Weights of a small mixture-of-experts language model, trained from scratch on English Wikipedia: width 256, 416 SwiGLU neurons an expert.
Below are experts of layer 2 (counted from 0) of a mixture-of-experts language model. Rows are named router (the router's row for the expert), gate (a neuron's input weights, with its number), up (a neuron's input weights, with its number), down (a neuron's output weights, with its number) and show model dimensions 0-255. Each number is 128 + 32 x the weight over its row's rms, rounded and kept within 0 to 255. Numbers have three digits each.
After each expert's rows: a language model's description of what the expert responds to. This comes from a sample of Wikipedia text that the model never trained on.

# expert 4
router:079243078113137174181139052183167155099132164138102136100124116163155077155107166067143185066139162127120165140101146123118128094135098078090087094139100171172101066146094075148151125184140154100117162148162135131159091134110154086148108172142099133163127129169166180124086101058116160152114108115180103134152145156135073184154155067100117119114083101175156158111170095131129111168121102141142119139119099067208129122093115121107131127141095157132163127136085127077080164162127146131135119170123092162086090085135094173141190142156151089123106085143151131150087119149158111144091107149146145101104155193067117102101134149153122102122140136102167167103150151161153094149143131169112137111200157096130091114055155153158135083186124110139181131155103089142145155102084165
gate1:135099145142137147099134100126107113116136134090123123188224100153099088133076056159059111165126171115093158143085156115154191105124139104101084131102136190116109116117207153105126171146187176149163165155154100113131120129174141120099114129110166122100155075104071116104199121160107106094118086133146180131177117154107106157119147174064174190121101139143113205165068129182147060095161246142160123144147152141163128161190072158175149103111142157135141126112138110141101150074126161120162155109104157149061139159117104113083155108124091049109136081116179100149152075139144110135107175162115097131173155100112121145126123123170187128099180121085108108115148127139127122204150106132107102151151106072168126153140137125144161103141132162172100140120132118091091116110117128
up1:102140139077151175164118108133202101113156139091165073094176127118103103146083127135118157146122178081089150149166128108122158156115167106102111120035099148096102134129111113100124135141157129132147099117104146141109161139145114127123071155127133084125184141080116092092138163123127120125114088175162136075159112166186128129164146214061141162020122131128132144103126179186106101127233112158114125107115128139198129190149100143136150103157152121123110172125120174087114184110183185166094114143160170105072132147180094134110138105125094144175132139063180114116144123173142088122069144142146139151111121102096133122130146113199144150111113073075158147155065147172170153197107142171109136082115125074193133147121177124100134097163096183158117118144104183136100133115134101
down1:113137117137130148097108087109149124107139069152148134177169100110155162125158099084083090105122119074158113075096116106112145116142117152130182115111118109077161145113220078152175104045132123092097125171133142088102120077148126078116118138135136116159121107110116137117149094146118150135054108132128168125094166139174162167133147129167063137147156094102142080112143122134200101143172182087118067130122180180132157088111105099072140169111108129153177118118069079131099093131090218132154105163145110139139151101131097177179164080120061109138118128102111179133120159109123172125126089220058077080062141182078128083140097187112126131183090162157070118088121155138173133146135083128135121132156149146135095156067132117127096140127179164106161115149157116143148163143144070
gate2:145096074148150219131150157154154110127131141161102138164109158165132168080107195131135173149193116123113136172120142166128119144159083116088149097118216104170091176142154102090167132111120154138109113143123135124142065130099017109080104093091098070133187167171093159139176143134086127130149124135091103107186076113147078122115161151119121117130166152113139064127186145149087141128050149133112173134108084146154146118157121123184086145058147120117099111174108122171147183113144138086140118127189157134138068149164149087066141142152154175074101154173165128117082124208111143099147154112133128152141156102149072155096155138099151091181167131166179122127134056142112151138109164135124150203128092101126125134123118103143135124140108096168171110089102151086149107111088175
up2:100128068110141232101176101141147175136125146081121112115151111149186153099096177080133115134148117161154134125098163127139120101120134135113139068072137120129155189131133108121155092092120125107120126065103128163205154128101039101091120154173138091095140128118136088140176132148118100164129088120146115111139091137156144103096179131109123117135130139061109103115167172130102100158166172170192126109099104176135148170178171103178091144121140135113111155170141132109124155090105111147084108147093145156135095121176121144014160123100142149082112214139139130107157112138102123123136101102095134058122154189152093093081161146107142128129143076054198167122128088113123142131114123079090151157161043111091090205119142114127100169113082150169124085133130171130111188135108071
down2:155069136059141095185090115117151138102075144198144158108138107147185117129081123153081149127161136141139142146095114150183070146137144121056095101145087143110110132105146060118166155148112131162072134129102143130148179179167172114107124115098135150095168167132120102117061151118174123130089144113114110181129067150145131117141117117082162150141072110137125091136121087139075118159175125099100094136165114139065147069111151149128106064126093089195069155109104139127175111116167151123120140072131066134145137128082139120109157144179154162164093179087150142093136160109105173136136114133150105152086178168164116080099125178140071188119110130108056177134107158153074214115143144201108108099132141120111104188128104153111132182050101163131174118122127081146101171178128129
Politics and institution names. Words naming political and institutional bodies, roles and groups, such as Parliament, Republican, Senate, mayor, students, Studies, often after the or United.

# expert 0
router:129127140141099090180118142145070098139075117085138107151127139116104102164134102103187077186089136128165113123129094127109132129141132130123154160132154118136156158122112144150151115127142200170173154167068154119132090129158159164108132141188120133144149112130145136152214176104122185095085141117137114113127129091108171122095132166131154087161199138140093109114064126128185067063075190142160131169116135160138134141154115182167064122106135123132180155091095196158093145097153071115162137072176124091119164131144105053094146143148114095109113157099127100102155154092112127132068146089099117187135080139160081157130114174146037155123162154157114098124136138176175204102125179101108142120100090114142142137099088165104142138042055066106080089144108179107136101136152117
gate1:163135114161157115210062108121101122172188124137114153111109112138149144165167182138135117076107137129120069134113167079073105124157141148107154113129140051144129151119166108177139123123142081124126144153084151128188115141168135156093088143074166064108142174082160133095166166113107079108117101119167096149126090118112084147080196103131146121098155109081061138088114137142147115160129088068136172096110190167157174161154129106121142143105155099124123077068152124144113143129169176149165151123090090165172144118184075119158151133105123116148098152109159143079150169020166122120115123114162107134136115162088193105167136169151115146144106133047128140135142100122152087050135121122076109117146147128197148149065096124069145134149118079139153209100135165169089164132107147
up1:118146081144145103171112141112077121215149129133090119108093133159166153169135113096091141205110076126099125111137152072117155140155127144130148081072159078158112142137146081161204143161168076184106096198081165120145049092132134079111134089115112063150136150149130124097154125124130089169073128147185095133120130094066070109123107102129141100158131129138128069096035126093129128140103094126099131094113066143118177144108078132140178099132202134146186098115153114108135193170209127151132123105111151135140125152108068165174128138118141154118147125112092113119172114128086101126173139139097128153155116153177124112138059149131117206106127156134104096123126086153085102159151118099135136089204162120118136154119074114092157062186107112144088173089120130171083127120149149
down1:088109197120114161098149107091151119100168142164142085198153098135151139097078102160086162148118162137095125120169092140126142171148081167108146142144065126106134132141080143173152115040147111108109135107068116082152090104100154139140119195111131088122089181190167134114061147196111113092190153137140097172090114150150108078147137128128155151084133137111116114150151099129143118136114129150114175095157149132191102174064156093106099114082111227090147119063152098123136102162105139120117120170119123126139058114168111189101114140143178168157125116109121091164069116117074098130058092151129161113121162081168127107115165087112162144145101115110157104151138157117146097135096129190064147150067167104164105170175133123153169156133168141129116155177129070080122109052102108
gate2:115216173107150094101097110193073134164137101119091168099135075115124118164113146082119142139178091106139046142179136065148141134152152101142168142094132135124130164177115131158125142095153124137143171114141072094118103139145088131141080072153136166147192133117185150096120102137084170141129067117122112098042100077095187157140100117075190130127200080124144095069121051142157066186092067110130116103115149134133168134135131144165085102112093112142135174123120119147105101142114176094107135166133124093105063109182077146163136157148094142158139160128117142098180130108145158101121129137145145134080134084157124092078074179092137134117124119123176149132127144093142123152050120122126125185129088114076178087082059135108179101148151094157139194117108125168125126130130158
up2:082173219087121089133111114247076150138121166140141113104108108099105153116108078162104115127192130077111133133105163147158103156117116130098135109052137134151160125135131105181123151083121089130117127186141127139151158132169114144144073070119173144143175092110175149112154078093139179143134102100063158118060070165142128158120186089090132150176152146103128122084170066161116079133060132122136099136162156143114123132140157144176134150134131151118098144118102125141094092148137168113090145107145135088100112125084067112139153118091068123147134182064088111116139138156163119095095132136077113164159184095102111105078077084132115138129084147148150120149154155141149131066062160138114106189128150154064154055121112122125216114132132106135123119125075085164107188094110144
down2:096095137113153117092180138055200138110123146086070130120164180147094087179125146127130123099119174241112125071132103123109104088105110103142166159139076135074080148159157166116141106160106137104124072116087179131117134122127139084133156163116126123101118149139110162144146140150130078110118162150094116101156098132111119050162124123151107156150141115129110141166091158071093193148161161110123111110126100100098152150073163116116165147121101143153083048074121144100172121100124107157183085088189149153129151144074157093115150125162138133137136075107143173114077115096146132148138120132202077069091133146088178159133155125113185113021164135132067153156153163128189166172147155112105195096151161151157071187114115137118095166124135130096146145154137154195130100146121132
Word-final suffixes. Final inflectional or derivational suffix pieces completing a word, often after was/is, such as discont-ented, inter-ested, cult-ivated, tour-s.

# expert 5
router:120158114161100138089118161103125116133165086128212172128137067134136165122118214096068158149103125173176076164149115071093094127134174153130101183106137085099161137158131187129100111180044149059115091062172116155119085143109098140135157133084101080122112102144136144139129101139126104111117040161183146112054148145131128133146102171145084108125109131103099184144155132176172127117090109125138098144092135108090209112137187158129127142136113144142146101149151123090133121126117094139106080155112127141107108087145178106099143123122122148151156113157149157109120175169066078149134122173178151075122071155164188108119061122122115133094128116116055166146188126077163115155142141175150150108134138103151098053107121088126100075135158116168063172127057159150143141138113119
gate0:060037078176137174123139154119091143187124161110143129160104127102096201063091084154096148176092144125144114117130155162151126139161110134098142157150179087185127132083117171162089114105093063183122113108165155146132168237120112132106087084147137134203105139113083158117105131060094117105169150139156138115124118150140101132130103106143140165109114140116139193134150085151145153138102187124140135129099113070157185105116139097132117096127130132153165151165107069153234141135124146131177050088106134131076146142114176170110103083147086121138101122121083092107095123178137142138123182126123117153142108120145173196139104116097153138108130191170146193093153039115105151123101110116164165111092110157149126116141210098071138122119114141168144148139121135133121087137107104
up0:101112131140142116075101151124096122161134167088172114124093171129168164105164087128134168187116126157178082141159132132097097170193167138126156172129110159166163131135133102155112074169140104107184133098125128105118135149047096166090138061119106143164120125168122090073156133067142158112149127201143136109110126187117135111105121124115133156085096059148102142139168091137092071107127176138051110114085116116092220165084179123140113080183168106142143124175142126158195121168142139168128145082071133162057144104104124122110134131186097082106169155138090156079095137159125067078127146185103117164114143170139145113190079074134113139100132175150110096118137125106093103108062162158151150136115114154081145109108192105085110102117079153143112157087165134177117162108158115
down0:168163114123201122099090159111101126160114155143131102165100164128170127161081132117096149108110134091065127095101123161122131162148077128152172169171067105109160071116162099139139129117114143166150145200078127084159165043115152162121105127154120051137159185117193150125094118098166144168090094113089133120117177130155106156147130061105152123136098125142169145052102121081143086143116082096160139146097073116104168175126145120111175161122115135120117142121090094116141145148110121104148144134109129112165063093180027139119177114154107105054132088132171108130153172137168101114135111168060125117127134153142154131103206114093121125153096131169128106174099126154173091165064171192132108157165087136142154079122162106067131171146134100094152107071068136177103152159144136
gate1:157115154149096135130176123133101119082138151136175132147154109078200102004174059129136134171069139126062067163093168105141152169146135166145121131129144104146129104129150075183122136084168147149127105166130135112103156173104137126166150078171102141132067101169132161175196153044131143080141157118156142086086080103142088108150153118129113133165161182147163133111146169137133118145080127137111145121081117109122119079148123140139120164124127044155093145148094115155093122086107118196165137105133123149083128149186165145103134171158122116148140093164132116122145086065083098076102136144115116107144124114137129108122157098105143090151094210121148130182048116103177140142143118146108136132137094138130143126145091199039109146123125188132121168122159077108175114126191185
up1:132131151129148187122138129127155143047155143140156112105115090098144122033154082107111151169111131118101062160174086051145171151120095168137134154116122103172160141132106090166115081129171154113124097151102150118114143151156136103189181054172115113127074141154160183201146137109123086042165165142131114161110099098140098130161087122221103136147148163123155145184107138152067100106092126110105129107114075135139129129105113177142082143175137085158144091134130093061135132072128132138135143139058138153087109132208164121150140149118070111125152160172147087190099124139070145064094141138129113121102166135128123163110146061131106110077143169077077101141086116145128106120170057128109119113104142184098112114117126130076162089099155154140082156145114105158185141103157146
down1:094171057134119112127106153185148118133084158149117164093154111127122065207148251145073078015200067113098134140102124130127136138118167133157128088112100130096150109150145105130174101149150154144139121105145114116152140101159126139109168163107144155179108168077209108124092130162159141177131138129101149080113124099116098118140082087115097129231137146160161111139138101139157142130160117136119136118130111155092132100143173120075154122145155088147181145128059150142083097117148155106089122101100133144116060210082167107153116155166118097117138085139158111121068122106145175100110161122058148109111138135108076146085090107139124062162164119114126118106065103114137108131132102125083128160195181138102109135107088134179161107186144121177168134153158133129111117146093144
Name-ending word pieces. Final pieces of proper names and place or organization words, such as o in Salerno, oli, City, League, York.

# expert 6
router:161096110087122126087120140155118107106145118149138166118187163143135125177123063165119127094113120097192142118133139109203155157114134133176140105103129136094112157102174168136098114211154095133141132155171039069174118069138163103134143116108142147120143121143159106137131107143137110136138122098068106073135106076132096103101084110134143136136081142125139088198086103110101121087193136147179121134103112173089158087134048136135192177117139102156142138085130134131122144107055137159082090096131123118128136038127157172140090148142063208214165147168083142125168124114145174160103180168073147132183143111154145179134135114127170139158052082147125113167123131108068120086127065142156165141093141112096161112181119167149090122134144163132138120118199108173146105116131152
gate1:175094115089115140142093084131071100129177118108135078136175078178138143109182169143076112079130101184180131079122101075133158157103151070135144183133122185106103132193149184186105105146091153150171130119141100138133158111151122143143097143068171172097159174103134140161202122071062116119110132150120110180118158087166153137109139168212156151122157175176093134148138132132108134119097138109167133171171135051088088117146112155118119150129145141099082149169123088104081091081109177080115098105146100112158163163126150170079172147113123139157087106088107096171124124087132126085183160166086084101153180129126109135106115104144134110066102175081164149119082101119157154161117179149163160138157103133085178177114102152161112149068095153164188131142142119153100130155140106
up1:141123148127138188134118141122159095133121126128140152123124155129115124137153122066117162184116213174089113127141127120115171070134124150118128114155088105149093053096083124082138123096176160169107170139087155124133143153039116115136108125176124104117144124095068091110151108176141106126091133056158138096182131156080120115151112093113101104062137127174128150076132108054183102167102094216120192141073126141149157148168113158110082094173160097151180124124162159125127145159112165120184064145107095132100108148135088143159127121148086069123092136094077127104112159156139154133150086121084108151110160080185151090071099091191066097146159187167066098103157142129110074178113148173088127124124062161125112104106142088109107123188147120133143173099120124088172153103121156
down1:108135117163078135080121178125093124160154146131176080123134106142105168169130126164144156088132165138113160108163175200122211076108159135118120135092115063153102080173123194109139132093155110130146079110098158131181148113159134131085127158168146156118134162133083115184166107132132104151190160155046174088100091136079024131141087137119145119118126130135124157141074131123135128083165121153163122115142101132096174146166161093167159172114183134145069149114121124135139185123153095158138121140098213110150151141159135124117097109117140103135121108089159125151136121160124201156111131112144087105140213113097171124173171097144135133122089145161173095149117134136184121201068058165101132174069137119149079139138120179048088138108092189156139080120148163136149146114160125
gate2:139121079156142095113147138121168105062112107180165111091142188124088136129113115114075067123143083108128128159155133102162076115162139134152163134139165137166133101166158162145132169124141148130133094129132141125104139154120114113169084068164128153114156175142138135153147148094138122175119138139060125201161200123113138087138148161152110215120123122139113107151102183074112194148067122154176153062159191187111189131120126120135058105120159106115139165068108115155064121072136144096097179153135158154158108114129128116167096115152182132077123115115136133139097135136116101071135154099119103162085133123060082134157045091140054170133086142055128166144102058173060157149139118119168114144104104120148149143168126139144157116138200133143131100104168197190086121127149136
up2:141171115185140140106180136104105153104118093152093107127183173123165110121141134097128120158125176126113108186170100084150128121110146155173089077146120181125155149078081143107067113100201180142114167095089132078121092162151079145151095129190131134139199092180103146087166077085148110101106089102134145170132150149200100129164118129127090142173110126045137173168123168216152171078115114158136138075138108146166146093138137143067150086140156128160107128082136129137102088079120101096103113129137083100174115141152158126123095113191114037124099130187117102120140161132125115100117138124086114181110146109127129132161142137106072117097191131124099134154133150103063070122165084115127107095078068155090087096113129068174154090153081163148176127108106104146116074147156121
down2:118101125173151148139068135176138204115111083122161153074035159163071181133146085135049186078122119121172129134138133168121104116081146127075144055097151061161142095123130130097132077097116143112115129082186113119100157124098139165139165082120171182170126111120133173165078149192116150150123134111119122089143157105184108092162171158133206117122145127177033092127118150129145106123124091121097118144129106120127152113142104149084081192090158141178186134182141126168128120081130120114141133146125167091109166094151136069087120114135146167123029133106122179119140118108169114099085157148105103064100122127071124114103116116121050121124091135092089118128169103137152100127127126173174127089196133106076103141105157112052139116136136111109111126146144109099107103138134123
Transliterated name pieces. Mid-word pieces of non-English names, especially Indian and Slavic ones, such as Th-ar-akan, Th-ala-ivan, plus the word of.

# expert 8
router:098166085129116158163152079144165161094144120133076165112105136167150065154125161085171189123166142098119134120095143112077138097127091085137080100149094194150148092150094073166112164184125149113121164132138152120145133102092161063161148193122109154166114138150119170111082092091111157182086146091170087119115156145132090135126164005091137105127064114175139181148156121073145116168129085170167111153126097068194108109096128116121107147144108135123145148141086103089108152197131124097158175163087093147103135143153073151117139166159131069131123094113122136125090122170129116142098104134152132109097138183109155136123153149118145105111160158061156170107127161163127088139159138166149162100190161129091077121072190168154107103201084120101169154152092125134110159102131199
gate1:150151109105166195115122179137142163109130157105155104061203121155095187114095157095125079108062173112134135156131147093132122139163155092124088124149151107160082081167194176156163112167121136110128073136103080128104074110143124102130074087160095116149175133135144089132138131142082135170145170136109137116158131095094115145157165083091148090094108100117165138162094162131185205118093141138138139127155144133127180067175191100147094112080139093117104088080152104183103149066121103108157160081152124181138117122096136135135160159144152114084137136132111137178129129098160163100179147081147114117105123101096108079086168105134087140144118146074155170130113112124153176168091118129093108118148161087109110175097144060098198091105110146170118184086153078121128069199052072
up1:082162152138141145046138089130114109172170083087153146113167124122137106142088162130173117101193106109180139089121126149178108098086149076134187156093134167082152133097139111035109109107089139102138116126100165112109127099079164143124144134180161143152109145110140167141118174056064079129106136073142118195106094152173136175123151167115105164117146130122143112146146100113098135120182160146127142122098110097136162165092071193121120159106098137139134139133134149096064091195126139127128123151048069059112153131144175147125144143152108134140084112055138118056145134128164141116187102170132090163183156131148148094191126086112109108139126114156075116089156127136156080125154170177130132095115082167142139082178117181134087106164131164120189187112142156109053097147158163
down1:133175136120080098177135178130158154112119108093120106156125115150125114188129162136121154081134146134167113071116158123069123085127125099089152038131157186132096177153135148136091184119081115070173138148067114084065095177203114115116159096149095144149146110120161167126219121186149117071112131192136119132107164084119089131122153158182114084148129123063200142162148151147126144138150116149137142147152090169098137137176178072128148185121108157197117143155152053147107078113090118145105083146159110101142118129167130127137133138083141180097104091157107139167075140124130153071109138084135145106114191116103133139107117151140146134118130096160147190137125119201132086079122091113102139156147112120167102066134072124165174144208107115148127136095094109061178120137139156
gate2:105184158104100147156121088077111138139132153217066206096130129139127094114153134127155145109088160123134101158127122090132186156131146221178128135125143164093175145150146096128048159144180081090150119164138089090119116121196166047152133138094174149116160133132121185162133140193126198130119129147133114095089141092125062181121130104183152152108145099119087091098091090156100158101138075101095125090073117136088112174160127148156142151142140134135154161142121134093104096091096179112144151174158168087099155115152124131154135163116106182106101123127081135139109162091125121123160138164136072118092121150163110138120132068146139160172056186113122150066115123126113149131118178148093108177068130158142121093092186109121144088073139198064162130131128149184087091115105123
up2:154117095150081118177059159134090095096164148158093132075136123170143130135149237109086212148115137147125178145113088127168119095108183138194128183142165173119106165134187164098070104153218144114129152163127152143134114156170130132129087135152044150132127100148096148125135128153092120115052148124165093098127143088163109164098110100150169155119188096146096076123126123181130162184107052054100101113107120105119129191157154123126083146153146148112141172121131126109146102118108150113136134113130155174110101183157135153149138166145112104114097150079165119217096155082164152146164121130109140127077107161127118135081167130190163121100097127124171150076160115155157103146145117121163117105123167133191124110081110134092101128134208122113142165103125190140077099113154092
down2:150153152110013134112152172126109143132119171118072163121150224164130172106125159108190123124154147150095148192085147123122108179074177127127100161116104126141123145111129087161103113178110214104153144183139141110109086069149112105156116147116050150147155134120163180152137100113061107131147060117104081099119136154087127098133114141112110128081118081059113123128139127111180104122142181112145149144072165121121079107090096191194142125151128108149172098138131121122167100105125133152127179172131098144058151151153076114176098135177117097110123108148165144142168150141094158164101161066109082102130119097082171110121099105129127085156146127029141120106133155137115098159123171147130080097055110151145088157106123114106096122115106110076130104130174155124144206117147077
Scripts and list punctuation. Characters of rare scripts such as Brahmi or Sinhala in lists, plus commas, dashes and adjectives like rich, arts, Lower.

# expert 15
router:130132136119208139122123082131112117083138089141148139113194133091162174132073108080147127118115143100117139159121124124102117108115135118126172143153130146092153092114129089101155125116122083144080162177171169148112157133167113064148157103168171147081098099146095114148153165154060138112097179184137136128068077185109126117143169110132140127073119088154145114153105134094105152055126186147095103147126092144134142168166125103101121089103060150113084177107034117134179144165112172174128164130110228106189082166096101172098141169141113106166155114111112120132160066148128130130196104202147123090115135133076152103131190127196144115145132141070119093166149132154094165146168149099126100144124149131099096186159131102120111151103116108094148078055051073159094096125119129
gate2:196094121136094185160095083096147138046097105110132156125092133124123208119160119081074122068110156173137141125195160200130133140117151111106165149108101091129122165137085159106144099200157099085151140078183162166090117129175114090167125152128122150052144167141101152111141183112140133095170165141137065111102126110077152169105171137123121137141119083089103095150116132138155140107145103169098189218164152068083165134112059147112111156107165156110129125092070142102101112081068163092105153103157133088152079127132154074119137155170091179113143078145100120130142120128110172127135145048121164092142096100129161116119052136146136153122158100110084093112091113143107126201190103126126147090193142137113147110088117095121134142128115122108136101117166145118199115097126144
up2:072149129091162080049127214160068108157127154152170130076175117122108063114127136167162127172111121137110132130058096078118139073171151175169109131099116143130153125109173105154116173100137176150133140149116163119088121116092137093110055058134117131132125069119123119144176090140174191194155107068099171140181157123128123054149053160104106084113088137169132132134159123106161157179124142112126118085093147181156133103127201149117176060178113087151131155143155088139159124136149099125140173133128100151087125138127133131107133114112174128139121160112132102162120164157156122157126125195153088187087149164135055144128170108158114140156104112167173151145168088139134146094088149130123099115077158112093104135133161175116158067112116148132103143100124172177045107142154092
down2:157088144107107222118204098091166135110106182056074114079095175187167155147101083121146120155068140165174143162079074181087169140065121096143198083125139145126136185116119117140170185110171123129154131094101095183151100159091091144125164139132053136143109064113144158123136186139129133091148134103109128106172142077123118142086171126215098141124162112118121142125132169092147087067105067162128129101127095071122089159060123131135105111087138184145168150146102148127159125124112171181124164124113118131123159153160174169102145109131093128087134067142070121114158170116154137126097107066148114124094086147101111119144127124086103140069183078113127143109123152137093180166101177152112150125128115111150133139121110118151182129117115165093160135097099130163124060162150145
gate3:175090129107195144156130125079103113125089089235120133143123147098132130141171126140115083149109170088166126169062175121099165166120196114109180146148129072162069109123133142153129107140171162097131157136100110156115117115118119120073157188130101120155128123138161144185165138164158162135096128144133167175109092147105114131091124145131145092073149156177137192137066136123192156094086106154172170155148073157149107152144149146084152096145153137094106165060131146145153121099159152088129173094117109116096173130146127124116136175106128176120095072152111029092144071141121172080105164171111153131131174100180126137140117091097098165104163129122072092135200134107115143110103134147099081146128137095093129118129179079161150138123107096072071173166171038093143092149105150
up3:059109135149045075108187152143118097097149170064171114061158086107132117107145132072127120069150130196126106100157128126114147106116073123130090122110114130113155172117122150138087152111105091156108103119126128111089132142130153135156094088122112162117130082137073087128124175057121089065116077125079116091153162124099142110156137141166126180140134136088116087182141083096155135084146178101135096138049125093063188130105139062161184138185127082150135125141121129132118132145089080145108112118114143126100111103106135148202117139188163112185164143122104185122136107118141148162149041071115121123093154147144088067140140174151167067128160128121150158087165152155135121085176140148191177103125157127150099188135077194124136156145117148096158115128090176127141151160185163
down3:219073195104195200095068136111121112143126050131160158134170145115141095143142081157099126196134132177119125162116150114107115166117141088158105113120128102134130081167150145110153141088156120146145175111137121109156130144073122163109112133163182131102066094127155170163084150183159151102139115168137125133133150143129110156097100079119152096110128229136066143128147188107148125148136073129143122142110145147128166128156133127118053090125072145072095173199143136092164126064119129107147137158166144083127154146091136132141152131112072168106150135162125138127088152125140143170102135114128112125127090067118166127220120121136094162118178111132098138140121089079141070117115093087072102165121098137126130076106101115163102108049124114177094151109051099066094077109091090
Year and number digits. Individual digits within years and numbers, especially the final digit of birth years and dates, like 191 then 8, and century.

# expert 3
router:132120103195117083180142076179116125133142156113190111103132113134157123131142164137106117115112161070039158108143139106151067130161126115098134083104143205099116160133143045156104135114126118112089169151124142146109161102079149109192121153054107079130105172133119144074112134089097169160098090113158106163112120101112112136142133153123131126132085150180078142100120078119086163125130139181140056139136175153214130131131095105108133189111102112154179137167089104081186150171151067062103150096138146147064122098097064078126160078131132144180087169135122119168179078124150172116117109107150132134079100151110171155136160100088170153135139127120088133132125125132135142132160116149095085090169116173093130130112152163147156086156087215072094065131076139104148123127093149
gate2:198098199104118128067099128101086097129092094182168163111118132142174094153137099135103123144133139155134110079157111125178107130136157158135096159109130141109141144195149131171116218164090121113127104089083121099126184092136082090105110106107128161115087107146150131091085118119181150171139101106190131141054202048144129143102146166107140106112100162137092145148148122174118132137126135125123127149140176101066160154149115097144099137122077110197208087100167092107109163080080116167115132076117118145150146153112212098115089130136137122133184088085059111102115205090108169137126160137075160115104147163168102161179117117060139096160139138169132184098144133117152158173113089129163170110149122160195116100136169139108137159107182164080108121137127107132128125102199133
up2:108194114155125076100129151057117135087151123079094142180156203125075135098080126152058073156149100125168123188123127195114153121157169086190126088173085149086138143142145141076137152122147205147133113092226120160137153155151120082188197168138104110117102128156121166126151117140100165143122177139070145087159137121133080148138130136175148113176112172094129103158120107091161161147156113116109136122125160130183127137149156151092096134139110143057147129157112171100148114121134156111149118130109071107148153088159041147115155114092157096159147117211087135060107119169124143091124090116201157066151126197147203156074110090103164113119161148139116153149131100134123134131131135136095143120091117156112081139114117085148107076147104113120159134099100153137143102169068163
down2:109125093157147195078094091111084078106143105089095116110140149132194122134149110063160132118094121109133108151184126156192090129098132094110129190123100145118127101172158192141146175106063144202103128119111126127098072081092166118160162151163132114165120137186131097140145084111107128137191160127102116096119127138126091073083146136132172112053114179124153145126109126154164152078144083154201158129138123061132122168101096097127167128146140114061110124127126165110112099191118154172147087137088119142150101192078139142073106089132068136150145116096119162120168121158109121115172175139135121103111163135118130117209197177140141157146068147141156168090197175143093118097109131179093171065109156108131120137123114144150103111039083135176163097185116138143115102150108103
gate3:201128112085177103152126116130104147087118106135130157104093097144109127086146093113096102091116113132139119143158113126112095153179104137116164074175126111113129111060139140136130192121158161131093123114154088172092162155150158090145095211170123088135111132137132077076148138166108055173169104115105124120098176158102124068137170135115112107182145129078159167182145113151117089122129154173094164117145123128132109115146123100104059207092140113086112162181162120144130180084154125102101118060113163142111096127152092114123119116157164162139058159130103137163179139143162139179145157052081112131154148100150116133123167114089097132156060199197158069110108122121119129125143102113122148098160113133118116143208178114156196181149184078140091126137190130146198134054112159
up3:139137134164131184164153094125145096151133093150165115137161088104136089174148109080160154168163180160119187124103153123138131110071103154118079128078145118140104132122114100120139079075071095120115111126093182101149134142073124153099113114148103160115094096141119174145111114090135131059099157170172184141140110089162176168112107124080172169119150109141143112087082170135136170150115160077082080137132142100132180129158134166135166099188058146121131053108114078116183180194142145169163166115137099156072095160103151146146124156116150074084104106158186142089101109134114170122100152175145084148130122130092141102118103144183176110092095134073133140149155108178186148174142187198090108079152116113126125213038114149098135147107072113137120104132126114106078162172123108
down3:097096117154231140131144075138175184118124135169119112161154138140129086142078127136107134083128101152177133146186174198109158122126116085140101176068128119173111093111120137099168143134133080191142130119099127112118183155192092132125087170143140163130057166099094093107128079128066097150126158110098183065070143128119134132091162094109069143079102126125203082138139156148120194128096075108122140080128104154142145126109112079181089086130170147104086108140145061117115127175138125136176116131147149104082155136125118155135106119165100174143086079142137161161133140196158058126103128119174159079131114055179120120105147093105092154113110142151110108109143161113106147116092156181159136101159136119126188123097080138132148151039125133126189152136121124141140120113144216
Copulas and auxiliaries. Forms of be and have and the words as and to, often after which, to or a pronoun, such as was, is, been.